Below are experts of layer 5 (counted from 0) of a mixture-of-experts language model. Rows are named router (the router's row for the expert), gate (a neuron's input weights, with its number), up (a neuron's input weights, with its number) and show model dimensions 0-127. Each number is 128 + 24 x the weight over its row's rms, rounded and kept within 0 to 255. Numbers have three digits each.
Before each expert's rows: a language model's description of what the expert responds to; "mostly gets" lists some tokens that are sent to it at least half of the time. This comes from a sample of Wikipedia text that the model never trained on.

# expert 0
It responds to: Mid-word and table fillers
mostly gets: " Away", " every", "urance", " +", "hip", "bury"
router:164121147160120147152094112123152133106135137117172133131169103100176118157145103124110141167109164119093135089134158154145138094111089126143152108094100114104147147148152097130118130160102150133098145126145150128131160121108148102153139099123176136125089125157134150115073114111125145089109165087131159131106135132107110098169122138129181158149114107100142117118141146143171104136073
gate1:123118104165134194128081117179147117117101144167176121138180101077126080117109137132142130113117148112154113119121147137163134084181124141112116132090129147102142112123111137116109154115116124110178141129112122109129157117094128136171114125128134117127136129139133141111155115105086141101141171103135129142168153105125115095097114134174104183128132183156130149157112123130136166136135
up1:132131161163142109120143155111072114126144162133135135107071151136147082138097088128154183128141100141090143111105151092172138123146152150132082105112150120129117154146081138130104125117133105122132090111117093138132193134109080138175128146161166157129115148150144120149146152092130166120126137149138159108134125130115135135125134133144175140114127134149104084148123127144137164098166
gate2:117105108177113124175131119094139137140129139119114105139140135123137130083114141147057146138146139141109112099089157128170150083114124105109117105110143115160101115123167082127147160147091148117097087153123113125125122101096116114134113151161118105129071123092173161111103145108147170125128147129148123116122147079140083146133159112124134148121128126105127108066143114132128080130160
up2:180105119110130136111117155129144108126112138140138140107138135085094133086127109163084158165142134145118132136140131110142145108171094083114132116096183141140147118098113127139160093117113156114102115142138096121120098138150136130076122136114126103136116173102087144133146143138167099125111113132116143168106159105177093105152168103135118182094090118165102106157108168154132123103122
gate3:154102077091127128198143112148148109133148121133135152162137121124084137165104150148159147092137115098132099128142126128114128165146135091144183104090089162147127110141116134108098152159126137119099138124157123149105175111121145145158135150175105117097090111145131131167137106101106136096115129147134163146089155155130136076142128136129159168112143123104138176121164129116127134158113
up3:130092122058089151163111116096126109135130166120132147113114104104132126131129107108115140159143145144163117152112142172104130162113125135129115127087080094156129146141143133095097110139150104155104142121125098165108141091060144148140123162147109131122138167133097154085083117159131105121127121161132163119158130147135118094151113129134142102134110161129134178150105118076109084147118
gate4:135098181099190124127129134160144126133107147159110143134132134137133111122125122111122157166126139120082135117107117106093134141134146132138084137114154112124185142183113127062134117178094102099135161104136132146094120169115106124140092059132107126108137160133107070148107106136145131112113133112123106124130149111137104105130125128151122151092136169117133086081137110142161131156114
up4:131124104112107103058137159153111134116136121136096095162105136095158104125124156090096109124114155125122100169138119133138106133086131123109075093129106116143145109115104114107124130102116116143134174083124118145164148144165103135108130081077130146200114099130138115113117116142120162110129120097117130119120123120141143104143119110106156169123097188105145067139149135099119131112110
gate5:168133134152128124133123139139124092106138133116139121110138142143116131123109104129152157123120118141128080080114128139130127113174155122130093125149132125131163139141085074137107114171074105111171151156109131152163121100095083094116109111120169101159134162174131127077088115122116155121142131104135162116060143130122148081095136155121126128077120146130136120124156124157150135092165
up5:185188144138163151087103142107163118146099144115127151145122152120118170105107174132156099090127123090140154130136088113149114114130128114117153156118129163111115139118087172123133135135147164170135121139127126135119104129128215171154172116121096097099116127139125107143154142108161125145101145118134122160154138099157125123153109120128119135140128147104166131142075156126151124160134
gate6:135133180159154127128096144130116109111104157159096141112113127152129159111165125119092178094183147143096139126092153114148090093147112075131121132148100110129158151149137086111090125090152167161143137146134134145132118165157125073137147112128157135112088118118098097122092116127153132080152157131117123142119112096147153138140116108122170148111124130151170088123124162116110104141130
up6:168124123107105100118098110053135142145127114137130131116108125157121127115136108151135166109167112109115137154097127122121146103129094063113155144130124115143127122113111110093111142061159166125136128168126123153094157131128101084134133149135141112166162120156134119147096095102149149103119182097117089134118142121178186142119088111122133131131130149164142105146144160102132134151157

# expert 5
It responds to: Proper-name openers
mostly gets: " American", " British", " States", " National", " Chinese", " Russian"
router:133088173147125111149088114132139148079140135099141092137160125112146131117148106121136172133175130110152153117153116136160136089147101130141146136080111137136158124161143097134128154116097141130088113145171173113153128126144126120143146112103137121118102125147168125111094061109129158111115081061114155124151132148122094096121176163103143146123134092101156120147131163127118141154133
gate1:113097090114128196158104126163161143112142092149159090148179137124137094135110151126141157110118125134135129081139120158152127152168138070125106145086118106127147148137146149106132126112112122091143146121114120127141138117062139101098078141121138143102132102124122141126127094128113127125151157128118110145125170078155110137110131121185101166142141170108175145142124120126148139138086
up1:164072151180103084105111131116115108097114148146106099126087145123147145138156132114187150100080128148100113140134158086158129153129136119118103071120142089130100157140116125147102100122128114163116097132120106135132191134151080149101119126144137145111157092139131125123116110091149124135111129160125171165100145127116109101124152106121134141164134149147107091149151095139103152112129
gate2:096121146154104118170094126103168113110095113105097105130162125112136163102125118122095163179151122147123088128114143104129123089127124135118152116078116135187124123102149120094133144128103142141095102138125126137125099103121104134105105112173089146126064149091178141098125119112161191117113105150101152115147138090125110153150151133150111141118149110143166104101137104099146119133145
up2:151125147074142144129130146137117090136110109120163169120112118087093124077176140148134153137159118166135140112130131096146118107134128107109099102091178140178156150125130093136141098112089139127095084118120143134121140116158129146101123124082112108124094169116142119141155136131189113159150104125136125121112173120154081095150121124128113180129101129174143111110145158138153106119113
gate3:125114061133119125158141113125156101138136128143123107112131087111109145157121189149165150113156099099119109131172095130102107098109123124132158116125102126126157100169108153127128127137114147119077167136182158102170137104106152140111139140150115143128133112203143089123093124127151104122119146158153119120118136141110162128119141128096155124075126070097151156114151141137107136113114
up3:110099097085113117130098097136129149128100115098121156147127124121149153126124080161148129159155146126129075166132116148117168122072101102100135097108104123121124139167134087144132108151111131149090159140129131130110143107053123149102120126113096156153135182150154117063114163135119129131145133142149097112150096123118136122126130113104155108096101162121160118129125087099104110111094
gate4:115122187106149126072119133138133101142095140159140112157109138132139132101104112099126174129171117101125124126120127127090090112152130140129117151100152109138186122171115102118128145136098117116143139095154158166118151186145117132108114094157083114084175158175141065130120103102140114097130117105119113124091135141130110096096112109137132159092126158105115133105146104135136113138118
up4:130117116079129072060136137151121143150145110090115083150156124071162082128119167100123111103088169173132098140138114127121132150115099148084125101132095106141165141114125126101095111117062138150145138108110088158142127118143140134148144091147123164118119109131113143129133125143098109110122137149141116111107131117165131108151110118130164147117107150108142073138143106136096115121099
gate5:112131138149154147117082111136115093118115081087127080113137129132131133112074110133138187123114113131150098057112146163161124134163143112146119107128129132142113108123092123129115121171112077113139126169133125128140151093092106081118147079103119087119156131146163123081129126105092095122124141107147132132116165116093128119101133092115133124129146149145105099134166126175138126124162
up5:146163166120152148084115127109142129151134117166124117093157156147120109122086143179149104103123100114133155155129130146141148117118127114119130154169138171125138138110143157137132168164110177164130096146102130091126136111100206160145195126131154118158132150129129121167109133126135163087147154134098108133162134145143111137143139162155149135158144156134164148135078141106128146131117
gate6:144133153139136142094103163114123110145123169199114110110118130133128109139119071104082145099160159130145149124115143110143068109162112120085110129135145135141121150157106082096098136123142109127138119111124152160138104179141133112141159152121129092094113107117151074119113102137133127121144101105112170158142097122133137140150175132080189129116151101132144119127154152127121102162135
up6:108115098098105061090121153105151129166109143173136142106133133134109117121092074144122162132106127102140137161104115124153118100152088089127106122135104133135118100131084110102112103128130108128113139146120156158117127165112130102124137164164132080147158088180109117148133110131153124110110134106103122155108153099112125127113098140102165130093113107179106116199127129097109146122137

# expert 11
It responds to: Word-internal suffix pieces
mostly gets: "raph", "ript", "zed", "nce", "name", "ruct"
router:157115146168152134122080122127128157122119153087111104121168119095155136164118132118111118169107151097142155116152124139125131116115112103156184127117135125105122148154181106124103136121107167154069140137120121126117130119137139105143142094092154131088101113138141139127070087147110130151115085079137183103110159130119148104133135149113156174141115115115164145121130173140155127152086
gate1:154100140131094190147080106144128145126093095160112130133158129122164129109102120099126169165156130129122137090147146133175148118166135106121099144120128177096120139165145132125115137065112154103149108096134114107145103160113135098177113110125111141138141153090127138146150082142110114122160138135130144136153157072106114086106085114133108138103133147166134133133132104116165110144106
up1:146116155145124132176117139116067099143149135107102136132108130132133117143128087130124162124142125124111141134140194102174168155110111108135109110150102147135109173146117134144122102138097103110114153179105111119103160122113071138169116157125115126119120118117107101126137173125153132105107118166159158103106108159132160126118160126145159149122139118125120108142166114162153200073134
gate2:082119130141104118156104106055131118157123138153106085122112120133173137126100118146068134170173103141127087147097166132162112131153131136156115086086124167159132129119152122135124153109103130158115118127101104119098156107131103115118129122137120102146098116120185151091118130128152148109129063103113144096133151113143113087145133100110125114145101112125134127094126094114156117128164
up2:141156132116175126134106169141131107141130135136125146140119148099099110099128097123126152151167108168112125147119119163142167116155121094134098091107159133180121141086101099127103118091086120143117105093135145075129143123162177144089156117114151082163113190103136143129096103126158122134089091160125116125108187136129125129177149101126120144110137147154129131135104140113122110139121
gate3:172112081100158151155127104120181081128172117129096114132170122112132133135114171121146137128148086116091110132131116113088116134097127136152193145107127172132125115090137150114110141153150151142100135162136117152166121142132110122117156093116136122133140107143140133125075096107109142126121130123156148161109137108095178098106123114134154158112131078142130129153194127143122169130114
up3:087114104119103114123136066091141130149105148148144146120098122112115125101090133106112127129148128146182116142142146100106126128124159151151099138124152132147138182103152122152095110154136082159097175109120119164107165104084149124137142141067108131099116132144107118127091110138152119065128118128125109120167096122120122100164110095116157157128121190123100100123110146119110114108119
gate4:144142148114146129087128143143137104154107122153159121162120151137128113121114110124146151116169128136116119099117101130073119109093166133122132111098188099120184149158142099099148131124088111141118139129129087149080122143120171133117095097133107097067151135131105106170122153125151092070119128120126135132085123115143091132105093108128151159087104140141094121125103103153144173128132
up4:113118102100119140130132147187101107146126102092158098157157129079184086101129163159121107117064136148128073129148153103121121113136095137111124090101145108145173152110145129129136132113107127180139132133090115149123143135157128134079150150089142097153120090125116121110132138102131124109107123124112139138148124117126153119139080108124175123110107152119132077083133137129124129096089
gate5:156137126136140147111130135154094074103132110121107123146133134154116140130075125115143188136122124124091121092135124151130117105160136128184149115151108117127142123151106115139085143192106113123152128161111124122133154040089098117113106132112105123118124130133132122082087091079122135118115134111115138118100157093080129117103156135116128139120135129111137129107186118157150170123165
up5:149167124089129162098124155114149135183126120154147144148120172168121127141114179099166123090131116099154123162144112137192119103114150096119138133145134144091132127140138178122146140154159143161131114135116137146114092139093146153129159111123126108137140145161145139113182135175167134107115154131111151159146122124142098139145130163192152141135104149116178121133101126116173140141134
gate6:139117166143174152133110138112104125150138158175106109098141140127138115124139100099120199118147161151131145112141166134092064120113117080108126161151112118116134164157127098065142128099099127162130126131147128158129103145116126091126135132107146121088106119097112110116122133141123095123148129088143162124164097148112160147163146127071149151106175130128148129158148154119136144164130
up6:137129110154142073145127117071129132144138113114128130097158124162132110147130112144134156104103151137130107146106140141102123112115109073149139145148119110135087093146111100103151108104154106144098120168136129165085118136107116146170132156160137119124116062158100107128133133115153124086147129102165110143131134103112187125095082102085153112129129113163097115178136133096101133129168

# expert 3
It responds to: Table and unit symbols
mostly gets: "″", " kg", "′", " MPC", " m", "°"
router:139122153147126129155075104128158130117123136115140090089144121132172101117140113126114123140146171129119152088102114174152174096112126148138155140126100134139144153153165098112125142165125168107091140115137162111132131152099167078143161117104153115085100081157144135122087097138116132117140100092143176114118101134096103078142167154135134130139129082122124135115140133141176122153127
gate1:147126158102169173138090117163169124132126101166147122098156153112147119109095160106196107123114138147144161124131149145148139097176151071092119169127099151121155152150141151083165154119109091133154122122149120125112109157130116096160118089105119121131132141120163144114120115134136141082125157080146126110118139110132110134106118147140088156108159173132140136098137096132107152121139
up1:129131176194134117146119156096092107132113129114128136118111163179125131136162119143138143121116093107085106079143147112139126153142125119115113094130141094158105156134093120174100128088115119128127092168142143115129162116150084129150114144135123161130127135134120085139133181076127109141117137141137105141068154149123123085154132121126131103116132083160112102185111108100120154109117
gate2:087113142189103137175110107123136134148141125140093083157145178098132137117122153137077124157156142131145127119094155144167140116091112073110124119111128132197119139099132102095118134078166141136132114143145120157113126114104145071132137140172114118148107153120185121118122133108130173129121117142122150128140180093125123145142128115140130126135133117106187115103132109101135120107134
up2:125122133104152137146139152112161122121127135117122131129138165114124119072120103180070140142149117158132137137133112081125135109128137071122094140136181145140152136117099123135128128134115146118141110141114151081158097125123180143097115151101093074115101158094132163140127141137178098165101106136148125151115145119169095111160140112094150162123122113134130107165097124189161116124149
gate3:138130068130137130172129120099127095143132141155096169122164135093109115150094131114156127084156099127093092112112114117106109132123157145155203178143119162165115096156126145122106129163163156156106174170134149163123141081113116133140146142116125134135121135145124131133102129105117076120107152143134159130106106139111128129071116110097161164143126114144122150139162131128136135162149
up3:114098137117118158110125071117121161128107130129149129149097115091125155156121126134124122106141116152164105163153141117133103158102100155131104110114101119130115153164125113118127137167095105135100151106127048152108126126062116147137082107131123095140114142122136133119117108151129147088137105142100091129162129133170118108154096069108133166115167159126131103137160123112067104113118
gate4:175128176113143142055155151129129100123091153177148103150164102142187148096145113110140159141148150136111150108139107110122087143141119135088097133110128091126186114146128110098155133132133122118152132101149123166118130175117143131096156111146089126107176148145128094134122114128100096118124104109109095104096104130115100097111099130133122123091129105115132097103116129125175116118133
up4:103130085078113121086155164192120130138121115099124110143139128090150102094112164068114111125076134171130093155133137176161119167107125124101160111131123111150133150116143095116127105106094107148134157090106084132120129096142104159109125140109123151160121103148125140135119130152132099139107133129132128102120126109148165127147088110124144162108097139113167098137126116162126094118080
gate5:132115126127166121088132133133139068124163119106138119126127146141136101098089141156154168089169113146127118076126102128130128117153137124132151130116151120153139143156091080113110119162092107115196101161085134131146114120082103086136103093131125132127115099153133134092085133083119139121148119076123147116103159140119126090148113145118124128103129159119121128125159120184125138104174
up5:168177120143125166127097141102140137123101115149130124122133177153107125099116153111146104078084085098145127135101119133179126118129098111091133143148130152141138168108131175119132140137140158151120126162117124128153102132107152197121170125136142137108120183169103115152167132115149140120135132132099144125109130106123122141176144150184104125169095159110143136131079138106156142141134
gate6:137133132142166102113084181121141127148132185175075093129121162131134108123148116102120178124155163134094141091105129110155102105133147098111125147146109123119139149160147088094125128098109125133139126105150138120146115185120142066137133155141114099096122093121103096130116125170115169131135104135156161137119088138091141129140145096116161123098144155132109154104099152095122107151124
up6:117128095152121095155120155088120123163162161161103090072150137135122091141099106129134190120112141136132146124106096124152146078168124114105128162153109124151076098151138118122165096099138116133113101132126141118081117135103130106155104174138117124166152111142133117117122115154134193112159127124168136140109133118096161113108126113112161091118130131150109166162133100101143133115145

# expert 7
It responds to: Foreign name fragments
mostly gets: "í", "bert", "ó", "iel", "hard", "è"
router:142108159140093110165100112151148155106107150131136121112149128094174110169144106097086143164116161117142144090131117150134154110136124139174190128097120105134163124166163111125106154148115156125117125140139126111147126100117163110128160110094179104111107092165161156123108085143101137121107093098118147083090132135105123121130155142138141168149149103124149129138152154115141117173098
gate1:156103122124142182178094098118171141094095134173158094129169119115129120115103124133115143146116145158111112128141153161132146103186148085113136158095137108108141145137118139115107132099102121120153153128132138128127151147089153083113106131087137104154131126131134151155153156098116133110145123132147127133142115087147120116130118095176080171116167171134140135158143107100154182143097
up1:177117184158144145154130129120102118125138141144100123086100117104135100106132109136115148124087126108094128115134103097128143147121154113138081063150119081146129174128102128136104101114121098137098131132097104118146131135145092115121094133130101134111114111156113143150143162118116115167098103193139165112114116141146145081155114102135140140148145136173110092172131079137135136086111
gate2:103117156141090120137101113081171097106124147143107110142146162123129139111138152088114146133145129128127113149079146113184108108141092109142110097119155165156129109138140133097144153111133128135093153171141118133143122125127144087075136152153120130143136100121139114125136150123144172129075114170134139101155169126091088143149170109147090141128131088101116097076129105128168102139164
up2:149080093138132166125106134124118118140154127100133151147130105161127092126121132133126127122134131150151125123113118115166152137155156081105088101128135136195148143108090121170117120135109117115113068135128113087133112069204151142056122098118092111124115152142155170138147105147168108148084122129125124155138158130166106118137126102098142155122116135138128107146113112150129126114108
gate3:166144066084106139174122137145138113149106089143104127134144101127113132139121181143129118114124117144086103117155132126141106091129162169143175157126099162125130087138114122114130135166142166124095129095154089102139141125114078165121178158109107154094079083150141125150096123111110139108096147150137157133104144128158129125096143124124133132101131112124145179154152118119107151122126
up3:090119118101118085161120066129108098137117162120139165179103113107141164114131123169137140139146093168175142125123120130142097143102102108146141108116133133133110165140157103130125116132120114131119141153138113145119150089086103140161113138086122129172113163124107103102101141155105117098142125185158092088193116111087086105128145117113141114119118112130151127082139097111130128136119
gate4:134115179118136110101138163166152105145095135145115136133127159133163110084123134077149138123149160115078131103114128112115113155133134135138107134093157082121173114186105109084173143140111111122135125132164144155084168158107168117114127125176093107115148144174115081117129124122149113125099094118129089095103116112145105129119125139125118142106135123118131088092106102158160138123115
up4:116148085113135097084159178162108156151135100098109106133157143074147078102127160092120121116090153138143095142168101157111086141095128150128136114107147123144124134129133095112153108116098130120122133115092084133099145122150142147096149137111125121149121126174106128116151146131121125108109145140123132100081134138162131072121090120124172180150120141080137094152129113117128098109110
gate5:132108117146118142097107202133136114097130131112093104105121171144136108136091118140157194135137112093123137096130134125146111118172135142139141120155136100128105150173098114117104124194103125113140121157097132163130121060101131096114113123112128109128132153131128151069112118079130124086117169093118136119104145126093118073102136116116137123123118142144150114171141110154158133121136
up5:189199133118117145088115116098148118171100094121132136119161168108129115114135142130112102095124127112138170127136100136181122125124127117074107134128132152132126105069131154168126156139136153162131109128176129156110122113144147177119172124140138098125114133132140114145170129128174133102115143121107121194157129104155132122160104159140108138129136128099150150129083148136156114131148
gate6:162132116154143173087133146105112158145104173180103077099163153135134109131154110111140162143125123142127129093116154084107076105156144133160147132123084120107202167149118088095101140115127127144116132098153101122143108160109153092129138131140132105101120112096162113129121130127104152131165091127149165120122090129111138154141157121100132126113136158126124123140151170091115152124147
up6:148138090125144133111101167098109144170144156138122117103149150147109135148150119134142172113104113144157128166122129100123136087150116104148141159156123119124148132113139125082120100108168128165094168187157154168129109161083140092141130124180127123094138101113143136117142106131144138127163132105163120110115130108141136146098090140155127105158092130124119115180136106077102159129182

# expert 12
It responds to: Word-final pieces in entries
mostly gets: " JPL", " Species", " Representatives", " director", " architect", "Personal"
router:123098157154123111143098120126128129115159157097127124108177162101157096129137117128103141120135156093146146104130108135146135091107106140168189119099111127096132120139147103144104123130140180123077162119131143136127129134146154083125154083111148105064097122150154138095109092113105144124098139083126184136153102143128130081114124141122120166119122098103145134140134159129172131164104
gate1:147081144125135162156065154166152120153121113159155097170184134127161117101101158107149147116130154147133118121088099143148141109143138106100114179097086121113141135139138169118144124143102113107210108128126108122148145127096132120143110097120156146160155118116130134128142107139116127080133136132145122140146144120151127116133146105165078175127162129129165178116144133121140144131105
up1:146075163151122128158129143109087111115139141142108083114117126091148143124162123167146162116110136136101148130133153101166122166109128107114080097135109071155089164126121140159106098101171109136096102124135102128130185122161112118129095140114126164121112130152112149126121143127141085153114112202123154141095163145144113128118145127104150131139141122149110108163163162136138165121148
gate2:096112121155122112165112140092178136120133167143102084136133131131122151083125134169078157182123125134151116110122155134194145108128102122146136095115160150166100112138109101117137141151115129152105126155097125123141113105096137074144116127174138093134096140110193152120140123131100138107138106163137129093135153128143098135186145109118098161128150119106143112113141119087138098135134
up2:152132131107165141120131113134116105124108136152130134143118138094105109110132110140143170147155092142142108110142146105180123113127130065129099104144159118164158138112089113160111122103116118166114119113102154138136134115157172165094143135116127117132118186113154168145147109138177103144123087121099105158098152119188088104157149099132086188132112144124138146121159149136129089118110
gate3:148069089103167176137128081107137109145151154109096121126130125103082127135108147136171134096131087128096116116125118133126108133109129139151155144101109171107125094126143150130079159166123145105098156124193101112164114129123132127122171091107112126077141117140160131155097094144128124109108135131137124136106129133133176132113139109128108175113124095113131144157181124155134165117117
up3:114105117081099111158120062125119121143128156094141129128144121122120122105094093113126131148151143133164124146100134115098101184123142145128125123095102120162139168126145130145118111133090090152101152108123077165121140070085124140142139149120124122132125193145123125072125095133101103103126104146132122094175117133128111095134149088115138146125138151110095105139119121087067122117112
gate4:146116147087128114095128141150122093104119178137160144145150138122162118111127127113173176122117125104097138113154092109102086163144141152136098141096117098136156127148126084083140131120088150129145168105134142173125170163113125152108129108157095126090131158188121096127122141137141098137122110102124093124096144157122146107121125109130083134060105146137129118151101101149149136104112
up4:127158101090122133077151129156112143159115107102118091143127141098133070132120169087118115123114150173122092124159132148114132164086108154127154128118130080133159150110147111122119110109098124138150114095088087141127136075145126161111140124115125180136134105152147124160129133114157097095141107109106110116119108111137128128123061100118157151114092133103158090139122120135109084104095
gate5:126129113128114144131142150131118073096153132088110109131162125147127095105120128129157157124135130141148100083116121112130120091143135142144119098141127113117150131153088108155122128193088095111168129161090143148114109081095112109117133103079099124133119135150145119064105121123131120135120137142140122111085168120114111088099163132133136088075131133108107104101176112181158163131141
up5:169167146110133118092128103110169157151163102152142110123105152135114113135128144133142117089089144106148107158135100116157123100134131135118142127141114164136101135118131153106109137144121158198114099127122118095121118093084184157114152094141136114112150149146115124160172181147122132110129149087151121210144126128134086132138129137156124155112109139138182150086152138119137126113121
gate6:110123153103158178114107169104111109124147157179097076098145161132130105101161113149126167120149148130122130113103131102131103098135114100133138123126075110131153149133124096092079147104130118144153125150154104142118103180150143074139151143120123095095127133093135103122117108144132120108169138106154163121157087120116165135142141124092178168090141135119117135146128138098112113166125
up6:135132106130115130109118158062106092141131133121129088085145165117132100098131124138156162107096151120153135132113123112144159111116125116138129109131120108139136118126132140094136109103147112128130141214125099129083110178120126086152122161139116129138160098114127118119111092133142139096187157121153120156153133128149147116121112145109185096111112117165122163178160128141099136168178

# expert 4
It responds to: Name continuation pieces
mostly gets: " Angeles", " York", " Carolina", " Zealand", "chan", "east"
router:155116184133121142149115118157148122082121149108142114128165127091147107160142084094098141123120148127142161097129135167189153102132125162171156123122101144104148126137164127146113162106088152116099124137152157115117114129146159110136146100124143119101095093156164138116084107112131149093095118084136164103128112157093100092154135140131146160130123097119150093123136171154110113154124
gate1:141139133137147164156086113141167127097102101176139098132177128148125091138084148111125160115128101169123111091121110138160153132155140097125074127128127133105165152153109133093173156098102117125188139129113133092135159125098122095151113145120126132122157103132158139131141101096106137086145180083127133158153157094143106109124129128135099155131126177123134152108149099127148143120131
up1:154083171156131135162111130104063133124126146144133119109112120147128136141163131116174146120102149121113139107134133128182159145136123120116096103146126112110093168131134148140097073067115107129098086154141103147155181121141094111159133128122120144140145145137102139129112154082135140147138099144151154138104082130129132116147143125166171107152157096146103122161131129142117189105110
gate2:109131142144087106139122124076137125141127153135156123127142127102109166117099109146104151144176116144129116144107172127163115102171094120110124098105150172181099132125119131110160144094124160139108089147088087082120140088140143103154083140148126081110127099116177151086113157104151161094120131132120160112160171129130130129139133127125121128130121113118141117096121097110139086173124
up2:137117080111141139147103108126133099132134133154126137149159126111099133111157121155093143150159142148113103108112151095133144112107113063102129087103136173178118134115102107155137117105100153153108104139151137103134135126174135114100130133086121147128137153080122146150148093124182087137118118141120156141111171127147113133139149087141113193078100132133115093144130123180128127105091
gate3:131082112117109157166123112126139077137147092131102116130138137081090120157099148137128121062140066139134107118135114103137128125141152130156180136129082177153099079129109128107114171142103131123088150152168145129171120121090101137104148109145133140125096124142126118152093099109106112118110111152137119150138128151121148116093158116118126130110146081146106144134175169130105136152114
up3:154109099100109087135120073090117138116098155142152141097111093126131120158137115142084154149108114169174114165122122122128113134125118146153129111103123155120138161137155080131134110128124097137131159128122065149138149103086104149135111154103081117115113141142092116115085106147102120072153126157135080150164097144134121095124099081108142162136120151128107138144138120090097101132130
gate4:113079163107128121072137117178140103116100126173107132161138185131128114127104110076171133114133125143093143096118099123114128162135128169146119170107149117120183113190129090105149109122095098109161133123153136162099140145131138153093128104146078129078134157167135101134103125116121108123103093092119115138096112146109132091111120135104116126120129136104144131106123109114125133117114
up4:117129120115123079084148157135133143139141090101127115117156151079148108119152166075115122094085173175132105143155127161116114176116107129125131074143105091162138152123116093103127127113098138157133141107125115158121126080177119166108129116152142149156139151181117147132115149139111108088127131120113135132114121135143148107125099109127130184099101149120135101139146123157113123101077
gate5:140126117155119160074110154138104108101127149125099103106118151156147139118120141122169179107133129136145080071121127152150124146134133118131121112145145119135128134161108105129109126156098130090151140165087139135156114070097104094111115130098129084137100135165126130077120143122096111113155150082148134104117167143094166107111142093086157130109114155147145127130152107177143167145151
up5:168180141113151151104104151099148144129101128126150136142146157099105108153090141105150091098116104106160123125138094126159132104126126139120131129122117178117108181098104178115113152141143134166112140142150144130123117113096181184122171102111137098141116125168106138126121150149174177087125129125119093151120126137126113149137112134171127162143114147100188130104107148100122119161138
gate6:145141130120157109116106147152102121118122154159075082105131129122102099121156079095139184139136137105134141093115163099123085089157108124108114128121099111116153153167119094112089170083131105126115120117151141111128126168108143097127162095161148122092112095101165101129112121162116124135165125119115149134135114141111142154180163122114163136129131149116151099142150154125141109184151
up6:149130088142154098118118118099140133153140174115080105099148118116102152111145099139159184119135122096147135115080105117102137115152110063121151114151118150128124118123108104116139101067164101134091159169146128127121105139097142118134126143142127134169158073116141127116119111175109134122160150115121120128127148112112155108128097112151151134121074128149135148182159115096123120129180

# expert 2
It responds to: Name-initial capitals
mostly gets: " Ko", " Matt", " Jo", " Sha", " Nik", " Ep"
router:124089178152127124185092100141144161108122147103144097125152129110153116133146104127115152141155144127135141108118123143128167111125110119157171125093083146109147135155158108133119154147114162146104161144143152106148146113120169111127153087079156129083091107173161143122105092126122150128115135075114153137118105117109099097152163135145139170128150095097128126150140157160128101167096
gate1:145106153129124167168097128173142115082099122143154109128177120101154096098088167124120163116103141137169121130125124173138151120156156099092125140101134159078136143104119156130154180128124119129199137144131110108139150125099146118154112118110130116151117103116156137117132096125118140137125150097138141143111112089146112129094130095160084187126144166153154134149132103092139144133104
up1:149130147154130089149137142140090111129112131111087135093107146130133137110159133150117170123113113116119124114105149071164129166129104108127078093147114129154105181112082126159116094066113107121135114141136110136105169130135107121142114131138166159126106128161122143149135110098118130131147099151157144167073141128124120108137154094165144126100155080147087079151163133131092136129108
gate2:112099101171077146131127109103160094136117121143114086124147124113140122110089104121074134148142127149155134135107170149187157089135136124106106084116132148140106114114141134134155132110109137143089104150107108105095093074112111100132150145198111092146095135115172142138129138094112174106167119121122130119119146110135082140172150134119111133117115109130146123088117128119156091130132
up2:154097102105131140088094151118114123115088131125165107126137133118122122092157137141097119149188132130142111139133134123170155109129150077100118109092177118132158132119129132182133111104113142162118113120162140091112109110134151157112131122101132100119116144097144134124138119130171102147122092145105126173099179115160101104165152091132126165090115137168095105143082130154143122076121
gate3:146095061131123161179115114138147061121153114142098094111120131116076128140091160152151137090107091163096121111170130139121117122117137128171159131125068154136110108118126140123118139165128164142145122093135132099168118122110099146116165110137112133109100123134144127133108071121160110133133144138114116114108120161172153129108116109117140160108131107113142174143168125093137139127096
up3:084104117065101151155113096128112130118148142163157136124122125125149144160133149125121144161145121174163138125118117141105107154127138137139123132122101133110165164144147083142120175145140085131121178120131081181143137129104099161124126092103116129150082132136112139092135128128108129120099086161120130138142107159126097136111117076118152128142103124112110079129119109118086061105100
gate4:132151166119125139074150120145125088147088135149124108152125122124134137101131114118140159132126141116109112111122133116111129143151130142133101136088176074155174154141126087116148123128107107103132119118132136162111132141117146155136115115168066145068178167132149074141109125112139089114092098080107112096079130125161124136095084109124120131099134138127122106130113093146136115177105
up4:127122093114156069083161128182117152139145124096127112125152136092146098120093149095131103123080161154132107133161103173158105151086124152122118099123123116124160140100122107114128110099079134122120118109105096138129169107161124140087148122114124130157129105154132150119125144137133104130115125164138121072114144102134148120125094096113160135096104115084152095140137081135111090098094
gate5:141089126145109178135103152120137087087128132127115099096093113162129154143115075112151185133127123132121123098113118147105123147149123133136129125106139079126127120148101116149139138195086094112146112182125173144105136080113118125133129114138113096133152131155147110095098113089082116090133150104084156125091134114124139121110139139102150126107145165104139118148159119182124154136135
up5:161194150113141141098118140093144159115100114133137119098123176145136117096149178108136105108125090112125137118137092120191142108136138136110122160140128182115121141132144150132140156146140143184120123146138095147131110122104146165130173101096115133117142146145123139169147129165147129125067151122099094112145164137150151102140126151179113133117104122147151142089108119143163166111161
gate6:151128124136168139093145154123108112134112161174101109112134150151134122136159091114126171149175132133111120104096154101132098103140131090116141182151090127129135183173147108087113140106129122150154155144154144135120140179160137086139147113132128108067106141082132107134125120160122146134130103117120142147147136103126145152151147100082133122088150121144121109182120145144087121163108
up6:103104089155150116098141125074091105171153137150086102090136143150133120132112083140140151141084150103122108141114118130139142092142086083122130147150085124119094142141095136138128135091148160133143143160133149120114106137137123094125141135161121123131160122149096141120135102168141156099151121129113103153153175087147175106094110148110166096114094126147115101175106121105124161164125